Experts of a small language model.
Size: 8 layers, width 448, 64.1M parameters.
Experts: 96 experts in each of 6 layers, a sigmoid router.
Training: 319M tokens, 5453 steps.
Below are experts of layer 3 (counted from 0) of a mixture-of-experts language model. Rows are named router (the router's row for the expert), gate (a neuron's input weights, with its number), up (a neuron's input weights, with its number), down (a neuron's output weights, with its number) and show model dimensions 224-447. Each number is 128 + 32 x the weight over its row's rms, rounded and kept within 0 to 255. Numbers have three digits each.
After each expert's rows: "comes after" lists some tokens at least twice as common just before its tokens as in all text; "gets" lists some tokens that make up at least twice as much of what it gets as of all text. This comes from a sample of Wikipedia text that the model never trained on. Tokens count by the router's weight.

# expert 32
router:166128124090122084176056131134120106139136110091132103106129083172159170091171073064124134119169185112153104169186115130110130133116109118167114102057144120063115131130086124121069133088151149143123098127132181090085069095124102089114135125114183098116153181148107158145162147193086068115122142094080145115099141137117076128139105180146157159111100091156105095097133120181171162142165128086127073098204155112165171124089158152158181071133119107068118159146132105136157087102117123142152100126133081131132098139088126100139147150153089116139135139159166108067113110106094104115134085165159088077149174077089105085163163088174102131144166082176150178055151103116145196110093
gate0:128111123101160118159156167147154137078114156139182083063056058124080103094114142110097182136159140041149106121141136143184095120060128087130121168108104130064060149096130115173121115158109106088125078091087103137180143174104069139107098221138131137177175125058163096104167135111168072113105200065161140130129102160124130162144159156093148175087123081138137109147113156061172118090142172145098111132145141120116148178122143119127140143129122149126053157157163107124104114148170107104126108139155117190190146099127120147093157121107112149129081158144175154114145121148170080131135121184146106147131122112082140163109168074129155138117121180181118135088135092133120181122107
up0:135113130168130185116147156095166103130165122149098090110112144100150104113117119125168099131125075120075178123143106148134104157186171165134171180194111133091087206197127133152165151095122096036104118083162162131120158111161120166094155185108143164115162153040154080092082186048112160135108113148137110129103155105105134095139106127088162145115166147166093116140099092097106090126135112145104114107056103188130112115146128153118154156117165133130099144092121098176132204095122111139167210137105167171083118087123145216092149155156138134100128116090124207103131181153131170148143116154114120120114149141085139151093124082171107121168119117100131160118120166116097083059177
down0:152140156109106144111109109149105070102107123136151082127168158126122136138117100106184150143090135161148172166101108119171120128171163133122166157120130138154117144186088127155166146147127104030196212119097203103161145087143125161167083165128118105106139139140111085115117130042138091085047138159063150156130157127174109173174075179112122131132143128127141107151109133177120179147134154121046162080111098089222120056140124147178104174184177147141112129082150104110149172168126135169148122108156127157114097148126140111105141162129110120120172186068180098131108118109120188182137137134076118104090142144140102099198189135147172102125127109124080115100089066149138121041196
comes after: " the", " The", " a", " A", " as", " an"
gets: "\n", " in", "es", "th", " United", " time"

# expert 37
router:203097124157089106160058141142091124131081132151149114157171132091165178105155083101173152104165161071131193185175135146113135108087076100186145172160080095169135128143051095050106146107103165178109114159146161106137108106179068097146152130138180122126191164145134185087131178134151090186110116165129146112146116136097092094129076177147095142076120083107112107107106114180140159120155074089139111161114143116141126103104146168087167150140135144066105100125085109143192096090127135141099145166114090104102144113104066154150128142138114121122149148127130124069159112112077092131106105184121047042126204063106103137174157101210119151107137130154107179121150095164126153138104
gate0:121124129147179160126142117131196121149120108192128142147163158177096145102119016168126120086128112131154145103098136083150095170107120109126133192211119156139167102113151133094137118119105092185103172129112039094122197119083113146137109090174155134084150143156132146114071122084141120148119158162111146103117173145118124142191116114136116181129095140102094113104165132097162074068081099203134167181097132142115082161130120133094107153184103162128119099124141117097107162157125140137146127107126113079125150171119138116168174080111227182162114120071126150125100125093153134086168119066078146143109129136106098127191103075144141133190138181124187089089121078139060079161194
up0:129118084102137085093156150147126150114101104152212073119078087145140169119131144140087133144118142136120121125096176179163102068136135123127134141121080159178089142119138152151106154135077122125203157162179078099126164121145057124127136125147134146079130102168134157179127108120131126174108157069110123123063127160135120117138157182062108107149139126103135201139165116165129127117098122124096091124105099090166127095138138129198161135138131181108134141050078200107155142148111126126137109104086128156126163095084167127109081119220143074101177092120167154089157147132136106122197130078208120137098125140130150105028068128160175102121104123119119142115129124020075116176101
down0:101129115136101054102158082194167137164057110094174144081156167134142124159135157090105148145151219184140161156134107169140120170097127157144147116107150173108107140101095096102178117139146146095207096060107137102119115137069116125132124133091141094158130076134155176168154110116151093101144178152124134185131152193170100091124109145133159114163182058168136153115085122154152129081153135114089108170124147144144095088121117063148086094100089078164119105147116164120137169174153099109153091086086092138090115127108173145149111161183143106151168128074099115115111128102112132110156154101090122150145143108124136105127100123125133122136122121145169094105057155097156169070116
comes after: "\n", " (", " \"", "\"", "S", "-"
gets: " The", "The", " the", "C", "M", "B"

# expert 0
router:142150082095162079176087109141177138151086108103107152157071106115192122139130111102160138168141088130166164151191121175123179089085126082163112137150126164111114121154107152081123116136141162143106087156160083081086124056115067127133148110096110124131137159109124183164179152180090113208079161137145131189131125086094118152143129108163086146092087091135167078145106151165112162109147098105101102160074115094136117153107169154126127159141148070106164076155097119171154177170145101123084142135113070132179122150083147146092170107158126091152129168097130122072154135016080131128089097197153115099127146138111136160125141153179082118131129103079129175159108134130149190096123
gate0:119073146126187156125114153121146086113091144123180077172151135177118127100114086117131176139088160104072106110153136176176122083147154104101120154100122154195151139127123201119183119116146152133086126126112100160142178135139128123199096158107082149162148077184124085137106100136117116181189139116119090098148138091179126169118189082148061137072083132175133120128151145163116136098107138160103151161110147094191112107085174077117100124113180170160156124101195129127096115165170128068138181143099131145137149160068085148102117092112107098199112103165118239142088140126112129097094116137107137142091118120130139107200130096125105122143111162164083100141145098149140191126119
up0:136129152116040087078156141134198142095124200100131173122125108086170137080136113142138096154149154140079069135138190139140128097088148140145136111088116123147082177150129120176126110087089136170203155114116121160149106172130146091192118114127184109081101146156119142083119129129140170110174138141136193118211173113184129160127125110118119148120149121060182122116103159162160107067183140097201102102177119161152148120120129143160146124108082161128158166107088105186090111082130143118124134134100086162158050177110096149105138142118114101185092170151136114117099077136112144116089103155123119119104108155131112092104117096119172073167129149146174091095091143091089101019117
down0:108115131133128148177142152083101157148176115150094117146162102139104108172110153158111106098132140146186162070048095102119163127145112115100137147200113128122097148128130145167114113170158153154175126172138129176124141124095102115175146102169139102161119124133098159122094095154106049123136030101112147119115092121116113105130172175166098138127134167156028132161096139072083136060188165130086182134111147097216110193140142085145105122080103196123126094127125164053119129106153090084124146105136122099126109135133097142103063136067139089157134105153117145128049101144123189192121068095176142188182140078136072117101125115138128094136101117139099108117115153125112128099130
comes after: "\n", "-", "|", " •", "Personal", " Preceded"
gets: "-", "\n", ":", "=", "|", "=="

# expert 79
router:176138140119144073148083152135160088144117143111132131122081132164145121118154119064172099162173129145159169185186137173129179071139100144183090110152155123126140130136083115061122140135122154145141071150162099075099137126090058100164179133126127152123156149077118156161172187183107124200124136127124147146126166111135060180160144135165098142080103107199163066168106169180149131134144082112151104145110144105183153115132183177095187132107175106077149083127096099175176123130117116145109106128087115109130144143119155123127173125135120075178159085134174121085164077121079121091094081150133078089113180141145137146162166118132100123084122118093143162125093119109172134069131
gate0:130082175086133113143119139132145120164197117093103172144086120205038104109149117108125127122087127130157112082132154138173180115146127111141137109159117129152153102092127130096137146092202146134140170123106180106095148149190141142138095136158085217138152134158097086197144116124180185161120107169087096040148140124163151131145157061196099152143089174144198133143176163116176095104163095139239169075171105181136119154153177119108099125142049087139122084107120110122098135120090112128113127122110160129114113098113086127129102102076134188163150138123166124147120049124115118137144130100118123122139071147145154123134154098079112092065100165068117095102088145117132099085124
up0:145096195123202144139129142195070184209165098129118131123115131140142119061137143142119171049168094148091125119155170155119131111075105133120119061134156132126083158128131103150145108077119089129101086137148098178187119123194137144120113125167143116183207081108153113146093145107119099113159091109215111092104099179091085137102245150169174130117133114106160111174080097107043120115152098113185150128153132080113132126122094080089121129138106155087120059070144142139111204131174130094087126132113089073115154098118113058121136150111178154083069116116161176101155134232123094153094123164115137133128143114117118147086136160095123153124142145247137130125130153133121112150165
down0:085106093093075055136103138160111121085066090080147099161132094156127093123113086162153139098052079114137106097134140188170083122113108102059087143051147148161070193136138140090159135104158133135161119129187151121150147128152140141103101085151109097129160126129165131140138102122108195136092080154135101089153122096129199106165086113138205138115146149127114104112184176139137131142138103115113109105136119108146121161079173133107140162135162091125084181134134133102161117162163140148215156119123118088070165116107111161185131157104159122178134098165099059149074161134163153146101186140149105147179109060126103119130111116110109122126098089073129104152139097122060089183110
comes after: "-", "\n", "|", "==", " •", " /"
gets: ":", " by", " ==", "=", "==", " by:"

# expert 35
router:212146112139127095161041117151147076097112136082105133107118145140180148119157150087118136117198121121128161199196109165112141084124090152196098112133116146130110117149054078075131134117133165185139082139145109098076087121169096063154165122130151128119137178151153148119118177198070120165125130142125132149085105118076076111139093160179117146067119132177137085138102125169142124121192081104150158156128169111177111099095143172113171129117142110071100088168113081184210115123130099109119122161127076132131122150105134107151165152149131107131153125108146112078154134117055100114104049161144092060163201082145114105181186114162098162114171100165158187121138117133158129122120
gate0:111091125091112114101103095143107158118171111154144118150177139148112111139173075080131116105082091206193154055121168203122093104174132128101125118069118149139083147097143085139149184079154121152112129135164157183136150130107135134106105142154117136128143135183060166040027134115126127093137139158109064161068076147162150131167160108103102126167077096161143149126135097096121201154104123110173133144117146104131108155127086123163112070043093090138152104116076111139078156132103152129097108165146135106144133081111119098119125165161206136116100126110102109128164156131139158080157152127133145160121069123169158129138104108105136108163079126122104105090105154116091120123140
up0:142106119188107117106165178116137112167078139138116058117095102062087121124159146131150105099122112141074118123092092128101148154080101085131148191141114145179124085113130139146128106129136122143181137154182126109110100206122207161126105128122095081164114134147107133092150220071127153131091204099110134109106118130160130169141121131164154117104128121136093207134155097143106195113173095059162155157154113133106129104131137132144113091138139177116084172168067066174131126150123112138130060150163110140113129105168087114100074114162152126131188129144072126113141124170130153135169125090123123123136142115075049084175146145159114091081117139156109153188181109154129146150161
down0:078088164163149141116108119160125119119132074152124095185133087090122164123158118095119125114138082125117091011125080120199158120097190095084145111158103165069132174169142126093134120153112095117095151049156118126112086068098099171116154127113132143094091156109144155067167132144076120090054141119109097120087114107119103162137100133080090121131083135100095121107134154130122130089123125147140117129099107177129124101126104152118181100126129159131154130130117138153228101134140144118079074128093116152189157196137108156097122196130026171141128092075140148086143156167185094108105090104097117121138111168127077128177062128047099139137109154177121126137143087173147115118159
comes after: " |", " =", ")", ".", " ==", "=="
gets: "\n", " ", "\n ", " (", "°N", " name:"

# expert 48
router:161119107140119083167083097135125102111079121080123150145109148134171171102169136087161168101171136108101164169168118156088139084116082139168098147168088127109095124168085078081134137120104165184114079160173106102090092138173083088177182118114167100128159168153149155167136175171089113170091128118128138150087105103084093117164104173177126131082108100144101081155114115175127147133176089086146107164109154115167125101088170183123162130110157147082115101149112088175170104102121107150088128195098085117092136165107132081152174166164095099137130114117135130082146092127082085108106080173151075089155174095145100093176177147165092148089166090167151167126141102125169157124110
gate0:101159161157134122135160151108135157139138144120103146105069114180120152124144135157128138135108116116155111107154135083118117194096143137139143081109118195195216131136133205161129177110059088084125106123108161144106153127128135126123126203094100149108150150176158146160113060113086139112080177178164070107206091203199112093115162126142236172147169184097103112120127107118148145122131141150135134042110096137140095157188102051117123158070095094140119072155125128155067123151092109142140148138132193060087134092136134148121119086102134132105102096126104127154118140113156144121127154089122113147149122135151098094129089081087084099139121153121156095124079105192091151185120
up0:121187081159065148156151102135125140095143154146109118127133127154115128159147105079159136201124168116142155142157145136154151104184088130155180164066157156066154128141135103131192118188123195120099181084110057089121050124122081098170135085180134146160143159148111188166161135107125165162167131129131113137158116147130181089107118079142105146094102090182115112069103128148144180244112144147137089177133148095153111160159102103152140188113103119104136164226177087138171178156117114200114106106135135156120171176134153136150134097164122186118121102125150091113143084106117137155130121100117121158142097133096170143134130191074167104136120158175134154103121201105082155126106
down0:108142091174169099160084079169104152069113135093154115174147193140089167181090111120103126137110093122119130098120102178078160184151122112093135165149104127139111204128104161135152150127110093157125107142196115115125118103174136135148138123101107084128119141045150146142098122088165084158150134114204140200121128109093149158110112135155227072140148140120188172121149134188091160125133086161138124110099125133199098105112119130086070163183115147108109159145083079080140129126147126124183113076131074135150152097116118131145064133130066133083128081135198155147143101146096115093143070105152153094143142125073135086156078121076135065121137145094168130130104119114165091122125
comes after: "\n", ",", ":", "'s", " =", " –"
gets: "\n", " first", "==", "===", " second", " G"

# expert 53
router:143111111139096158169155114085097117154143115181147111102161151174168166145119109119153143140159097104139121172117081130147110132138153080162128125172154125120091142122098108171070159129173192089089118116145107140147118126098069140057130131158085193136143143102076104150142132105173177083135068095176107045089138158117080144073106116136131107088072074159180110117096166106148099111139146109167149127149160121168145123084144153132157216147169120093104158071126115179150086119166159106127146130124094172092096166113076175121161139150084179164088111136129044089119115141107165130081176176170127095106144132194115102139095120066111104121126141106096146130123087123125119166162
gate0:137127125154105094096083170116036131088134143130113106147185154182149156141088135135110142174165089101134115129129115129124161077073148120144091107182123151182106143094130119176142122126154138142093138151075074148156167133104153129133131128183072177080108073149212090109096152132217164155143133125139092142114158177108136157112150039137055118143118118169137083159109148161127080114090134095130185115105133099208159154123146130111081116094159127103136176123108110115086137116109095121122129140174126113103102146138131147174118213139113178108130085066112157155088104146121122080128125132155146123167114146119163161124105100113193128116109115166127144111111202122111109156172
up0:140089133081093167137144108144105145140122149140091181157167093070122159145122157092118112091127142161113167153110141150186116129116109090142053205153115092100153138163121160043133103086115125148144094110132173063022152169115120124114150147069150109063127111177078172125164135211129137167141149153206124160096061200125129137143123193125170129135154122085132084112112114165097132127115144068148133130119147120090106115107129115089136163147133134113124145136141097154106131132093158135148141101130190084178137033088119116138142090093163137119159108097136123063122159117127167195113144144090069122107148097126143124161126138131139164135125162068161138148160012157109129190149
down0:247168118155142125195136158154168124140121139131087108134122155100093108148109158128136139144117169118147108255128165135118147107129168110118154169143138060156129128117128122122092123126103177106159114129132132151067207126189127114170132138133162149144172092103142098150102174110151128138056131098088123129128168090093178140195149090168150160104101159087111160137153089161178116087105128146148100092078111089125129165166128163119142164196157126108128099159155155141163089132119084131139132200100163179121113108148126127171113122135160126105132197168107167152106120139105171115087137149138131068131159104118145113137116128133144095110154245108138075197073086141086139078131
comes after: " of", " in", " to", " for", " as", " with"
gets: " the", " a", " his", " an", " their", " its"

# expert 69
router:175091083117129088167092174075192124143121139084109126126117163103146154093144090157141183097190085124114135175152160135107116100143091117164152119173154154121091150151070140084129108144086198150115113111124122192074097087141102067071134118155121101108157142166114153148104131134107166143135150177120097167110075113086081123171111109105075115121077089135157144145109118131163110104179080097187099149141171076161131102107138157118160182162163125094154193120130088186169106092120126145114130176121107173113144124120076132119107147108140143081134170116156124101148129139068165107068089192160135081122169113121172104188174128161181091113105108137184188182131067097123129072134
gate0:115109134100130118102129133120216133122140128129137062108149088131093115094066126157116088169104120187130122100129165126117110148165088112097140148091147105128073094107126151122107180130141126087165134182100164175110095090149125103149093120134191109081119168181109164152122109103140152091113136121048131170102140158132132126157154155128106110161152175114196109153104111122106164124066140159146203101193149089044182103132158128131100085060104123146139100092140140098135145168146151068109139134168071171053121100119175172156108086160153141113175117154125124140162190122134165159091141151138130127124102149143178091161148141129129172132125126078136126178079116108186115126118
up0:137143141103139146164144106108131111130129139147036144078090175169132100106164021150130084179133141111078114125133128125093185158090108152114099158123127122124122092074115076064121109136128082154153144137095104117182124130115100106158129165130122121136146110135161140115089123046161079150149116175133116171075096097140106115149160102140130118086164112135113141185110167144181113209221131137116095088115199172084077124219127139133144109146188177126126095135141124045089099154073192116116153097137177111088148165108147100160159105152099197133118171172119143127158149074113128131105106166142117121038150135106137073067068123079155167132159132090124158157133101148114085198172
down0:178108135146093153119133132182167104113149110125107129122108122174143110135136109059099120163124111112067145183155126178095156162138167153100080177149141121128120117090037155120142172165155093141153215119132094108108172147131164127185103167165120109090094197202110131148147137103173177129130176109105123102159163141137147172116139165153166143113068101138153081130113124100142135139141115116069099111148145191072083159188136127163157139124119120129205144145119189126161108169125173129122153122094134135153172092104136102121128101135085105173121184166057125112182111132118066147090059162161150092099136107173077125167110080115086128100119133145166126187133102091124101189117
comes after: " a", " is", " as", " of", " with", " for"
gets: " a", " an", " of", " other", " more", " new"

# expert 40
router:183132142133136134181086113143159118094106132115132147183133108116128139118159140111164199079187094099128148185187164153071131158120120126219128116086099121135099112135059127080150121111124168111087067099172125091065099111155043128108175122123187116116130156166126101170178166189090097148118105098134170128112143081076106161146123173136115169050110102134121106135122059187114147169155083117116158151110184110151104100124137170126178105091124135087123127172103119179177140121135112120085127127114094136091141153110133121178176157122108112141125151120133129081129125134080168101145084168156064071168207113133138113177133201147139118104157130158158176141126090122160140120102
gate0:122110160139154159064177102111149126115124162177079170122174172101119112122142158130113178114088119056132080066109114177081152155087143127126134119116093180077149131170126152190232096156138095152137141160171136145109163146100099142155130117196124139125143105104137128085125148105159123136133122111115165155083161126195101135095076104090167024117085134137121100120130186095074164111167121114103127164083096106133160114114143109132104138115142100115138045161103126146112126086113168081134108079164168116100147101088151157075092163151117125147179115109103153132145171188161118134091153147119152110094119126081168116114155135101128120104103133063090126136127142183128125163102
up0:127095151102151066073101083112110089142084186151112142142098161070141104122078101121110172088127142077133130121135115093168119183140100144118196158131087128106150090103134093138123168107185069132170159126164090171104152088172093154168122082120164116122111096191097157123121131158144168087111105122125114095156142124104173110107158110143165133144077178144091140090148102081146143164099109092144132112131208129118109184188121090072101093185165125126134117084135112140165107130182088146157144142122163113075138128117116175247109099160133186104111154112182128153072105147124136166086135174135157124148155127148121125112085152160118118162148143118121125125165094102110135133135
down0:171089112118142126065097161107163107128113177101081113093172136126171113157163147143165108138098133071101059161149118118133143110103106166131107130074146082146135121128100153083180050067142120115101144152137139118131098096145137100158196124184172120091155128190163130093140160102130180124208181179128130076109064117130124191115116128075093152144120106128120158079182124143104173101109110072148162127102144086155096090145139170129104096121164122125130149165118150152097111141121131140208152123104147119146144148157094114142106121188074109176089136160192105189130149153088039193101167149068159099168188124132108135107137154198104084071194123166132194177135097121090121132055
comes after: "\n", "\n ", " The", " al", " He", " non"
gets: "-", "=", "|", " -", "\n ", "–"

# expert 49
router:195110140153125072189064127186145159099087123092129114138144129137184169123172115096170132115193120088104111213193107159116117126146056125144095158162134117093111106149081103075149134116101144154118093157157165098075112146173131119168183117127180138117132137136132162121158177142128137138084161131142158167135121088068110126136102190205112111112128112150085106164108069180130120128165103101142144152104145137177105117089152128101157134122126115052147135130111119176192091130149147145113100152121116121112120183077126114172146135149123122131128120118093094107157091126056100126148044128147063053160187077134114080121154160130115137046130071163114215120115105122169132133110
gate0:116122100144197121093135175105129138109075201119151079161201150116082112141153111107096148141120139103066114124149130121119127141130122066114130096082091106114124122162152103129174134138170195107164141102113167107151158120152178126082116093098124160128152112144118162093068071078164124119102118165110105120158177070127127126142114128117131105175088121188147137137067140137076160157115140107109175178119031118135090187119148101083166127176075120150120081154090107175144084111098101165183116100129163105103136159112124109176153128124126104191110120101130128123083199095139129115138140103105106137144136140066145042113150136132115164134163160125101119168147203150085071145139
up0:129110163145171081076121118127144085152133113121143092133131113142144146153102072154156133143151134167151122116129127129146180095156115099148180116139135110165134129158138065116148085157115107091124119122152154110134155133077140083120169186143083128068149142120142153141150068136182096098125125095155157119206102130123109200174152116105094090155137111161117133170148148111116137088140140129143118160060126087102120180115099177035165141122187160160092103161105078145146127109148115107154119095150067107177155121039164128122195105182132171124124158090161113200109139142140101072072151101167112121105115138071136066108125089127214157115157072120070164156109137203150106182184
down0:114104161100134144127158127132202126075122124118172134152079125131115110076099137098106163080114105056089082133127130184136168148129127163145104154143109126111133160132145121137199125128111149120158131147096103118137139104143157078141170133137098179060081114175118161111105106100104158155094153135109112154182147171135151127150104146128090133146147160111138142142104049144065104126086112132168113191136083228121145134097170176196119124150085169129179153088149110127115112141174122113199118131126162148092065161124110118110158139098164085105163165115125113136129130144148151124137107115142110132097138069101144088197158103056117151136106108121106134134090205137162145150141
comes after: " ", " 0", " —", " 1", " 2", "\""
gets: " |", " Class:", " family", "ol", "ustom", " Kitt"

# expert 64
router:184096082137161123144091112098152088120151118147090119122122167104142116113105086087101103143166105080149114177146134166093130094151089110155134113124140082125088083133082109121142138096129135076120089117188087083161115126129128138110138152125088110159160153167158168116134078168106091126153120124147127169094100087099069153106094141178127136122107088150128101142163209179127154130163133081083053134114092152184179080114164137101129109139146175090074133168137121153188106129108189114142131158158084127126140165073107142103132135157070084126152096168102088089165141175111087132061105161178078074167170070120078128129144059203099093144154087180148147063186150098107100144111
gate0:120144155132153154171162166143112134165126166155091159145123034148112149145140083143172102112120141125135111104122158146058064204163126193104105068071155087114078112149110179165157145128152119112158106110181112116148074202158172157131120157148067145146084145122144136147178097128140110105164174114164084161101143126172131193151115132114135130157157170046072111155195099092146158119111144141147028150139080159146135145096130105129121104135081109142138116128119155128125138174134122139152151134158157101073122168125120112141131120088176140149145105173147147148120185136152130156063138146160094112140153131096110193124114084165115117152213133080111109135155142076070070135110
up0:134135105160103194117067152137118185156109168136150070083180157127138149138145067161109152164122132143091133133131079144140177121151169164153079195161100130078077141116128114136098109157188139149099137099083171150109163115145149142103136164130081100140185082111126158120133173171098154074136147098149114157130153119132113195135133120100181134067065044163080087127175129076145189114141135103022099120138064048083090188127139141107152135146163100111142176137124082007157135162097138124153099105150142104140121122115139120177113094160147177115128125185120124124123136123093129084200113135116157145129123111115103099172141185159164224110128132114133152114092115128109134093104
down0:075183083113158126107128162069152173126103100131117123078177125167158130094122159120055126115128118179086164108102139193127119150161120110177084214146124115172125134101127085106077123142109113127107156093096164135157143126148153179178111181144106148134126108103174183155122117141144142097131151136109062102185059117128092077124129146096148128096084087171104102162127134160147138135097074118145165119186142164117051131181133106151170119113115100157143170120135149197098149173135092089093176147147168118146121131210116191065087094121148137119087149172147167133124111151088130119146143122124149191137125139153170113077195156133156131076109139154145135131190138092143119045190
comes after: " the", " a", " of", " The", "-", " and"
gets: " S", " R", " P", " F", " H", " C"

# expert 95
router:174074094144118088170138106118125132073156124176098144060176120140191128139187114105122072140165175098111180190164137171085162130102157148152095153148175115150198166123083081108177129092097152157123097147191096073051092130137149093107169088080121148139111153150128158113067166165095169160062134122133119149094090172145127149127090129139129142074119098137075058118147135194128168148166084072105100115108167104215109083121136172080098119103093095065103143154134102105131132072122153135102137124116110145152105134062124112083142110168117131132115124114112097099139140118069121119153142118108123109145155030154150130160150123157124118070166101133182166095157090107133154107131
gate0:120163130132163118110158133113124167103147104223116122103047104174147098125166101098125132168098142134094175123141108168154087158014124075082179119115125145180160117119146104112207141159111139138103109115160104069179172117126126133119142119069154146198158125133138104148138140104113159116125104139118138165133077165198135090124131094103116070126075107119120108129122144221120125147086169111155139032162082083178121129153143172116097114175131079142096114177112136097072128137112155087143118084109139124099134107097105148075138128090100084200071134091018079146086163106084092141138157120111152171159118111087145120115150180131126164111136174081158089157175113116123156128085
up0:105152161137132176194149115130133138109103194176109129115152119081122166083105128173144109160104117103120138140133135197097159141149138160133134148145060082089153132180134131150067084120124095087093176121164117088062176135072118114129086191127178084085124136105074112099091103101110117142101134111114147097108095152138138114151124125110075121125134153132083160075132115147148066059171099047147103092117203183110081128081083144075131113132080176094109120173175130128089129143143108181113138178148209084111091154104116163116135131125070191144129151130169146140125155117136098141154151104108151137130135081120155065192123099145090144138139068135149100161107033113073103115116
down0:203104130102116071141128153101123152182120148112069134080154143107121104169151181169116116102104146174193115246104094118176175154117130116139149182165123084145150141083154048095172173121120142176145073073120128140133101134126106088142114109144141197133110101096146116115117145153088154117132155199103163160109149104126088082133096139109148117133151103128143117083127130164107157113124176109144205155131145141147139108138162120137086127136098115054098043144095143041131151171094160123110065073107060144123193134164136147131118114104143117116142172091059136218102158113075144134149157136110144159108170100156073170190095094165086087081110154100187144058152169143140045147159
comes after: "\n", "-", "=", ":", "/", "|"
gets: " T", " D", " K", " B", " P", " L"

# expert 9
router:180135103159125120140059158103155101162155088123108132082075196108119195107128112106156157105185107178099140201160145148098083071123095108182153188149075156101106114135085097083144113144067116101088137128164114117094142135133109087129139125144156160090169137117143131160124164152102137161073130185125088173138101098092049159136142147121105156080092103124155131104105146097181173153179083109174141088140168139158157132068169167152140133181165167086103148178140130157170134132112165145116107146132062172123181158108107087116132158110065190110104137156135080102173082137093092080079079202158136084156172083108113114152161100168141097074122099118136149150148080090122156104145
gate0:131150160144089189145135148071095164120134087185146032099128131134084120128112112139178159162118150180108134114122193150136120146105105105114113154140119175130047159128124111076157105114104100162115146050122114151149162131110081125116143111168128129122093111131137117068070144129202089099095147102179072162126172197129175156136206133137131093115107108152162136122123121115138079149100125166097113087102124088142085228120177131061145160169112128142177127147147103119122144064131131197129241137144086138124160164092122111145174074080100182093144150064101117105146108148124110109094149131091110133131131124124141193150139067141125122143206177122135142170129117120083096116155
up0:145140091167130150117101153071107126110210140111149134122104159093164116079115100073128128080166104192121124141131136125204123131119152097132155199113123115120149086122099207200129132083084143134063176111120163163113133088206117099138102112058145166054138169137118108070108091119127081195090088083112158131166170101178150135148102133141116154137107139113099156100142125114160119041171156099139136148163112137118196174101061126137130139101101119115125124151131176142147129163124124172116123108146114135103151146103168102173106118116135159125149093136100158133095108134145102100157109174131110119146120110116122155097114114116123138181100109155157114111120097111089138139151
down0:110122113162135130114120097096180120145114110118135145185181107094101107118132122113138076128079137126186140157127113089084144133079138116114133051128196140089158134096165056158113162135124146139107100188156181160129146133116122157119072167098161083172215080187189119087139161107111119106092200107148126139144107191148173046108125094138105127105087166100109147152137178114155117139106104080097132176069144116136101144160143099065133140139172127105123134167096128091100147134112090093077133101116102077136150106086155120135104107155136130087200156088106151050133112203101176149100141130167122133129085111139099111075126117110135173147131126159156177103109113166092082150115
comes after: " the", " a", " is", " was", " as", " and"
gets: " also", " not", " first", " the", "ly", " other"

# expert 67
router:215122139136149084189081118139139134104084123111147137129148153128159158101190117075172130125208119115132157210167093147132145131121070129195093162158125149105113130172047098085135117139098163169111078176135139096106097138172131083151178103102175124129131159157148176128118180164077132143087128140133138153100129118085089131132097171180123131096117110174128093149128071179124130170149071105145098147130150128174100108079162136114141119141135121056141106128099069159195127130123134120110095154093092083123115177105111127151125137140133103116140123124110089100163087116061135135139061121140085053146200060155127100117181123128102154067165064145112209136154098122154114141104
gate0:128162132089116125076195186088204166156144116194162128092111124089098160169160081078163177167133113149136134092111121162038155140093139141105134092156153134129124140157139123108210134134127137130135187141114129056129151094107129180115088125128111094118138089160095151127081115131076124104077149097108153113164126103184136147106085122125047115156109140179066124120156126140088157123161111168068141135114068153122132154126136135125122163119074163167137032139093096108124125142124138116169093105129099148115130120097103113070187123144182093170152156092167136144089113132167162069158125061147145139097101137078136131152101166103119161122124108150057132141088134145143133130141
up0:127178081120159160165094155091160090134080136116157086091101125128150087110145092146163172209102128137111154139142137136108157154097149106120136131116111164143171079130119171121188070138119066121089158165060121066065102139148065098091130125169122085107122206148100112103190110140160110114076119147126152078125147138114148075170158123150097127146099179102144123081172129136116106160104089118133158128101100139082076169074090111104139134097134135113066140118072131169135106141127164107142148168135078166105168114067113093102138180163135134176104128074061150112134094140120169125126119130166151128087136149155178101067112176125136136200133161097100161120148118149125131158091
down0:063117130121079130176105147105150120111144125116148114081091150161148130133118140109114081080122104182126091095172129108127143101136134138038075153130192084138119054151132106073126120150156113116127166145162160163166074126159193096128223194130147093160127104111166140097137103156100173141135084167140178130100068149165109143186068137154117139107094146118110149129136150156089148092162152095128156125151123175148099127105151120122095096130120108183129103095103136119131157118108165158106084133161115083092110111090139134133171128135166130143129144127113144119069152143128130133140118169145076193130068157061077080162100131105123162109163156149103168185090127129101164137110
comes after: " ", "\n", " 0", " —", " 1", " 2"
gets: " |", "|", " ", " —;", ";", " /"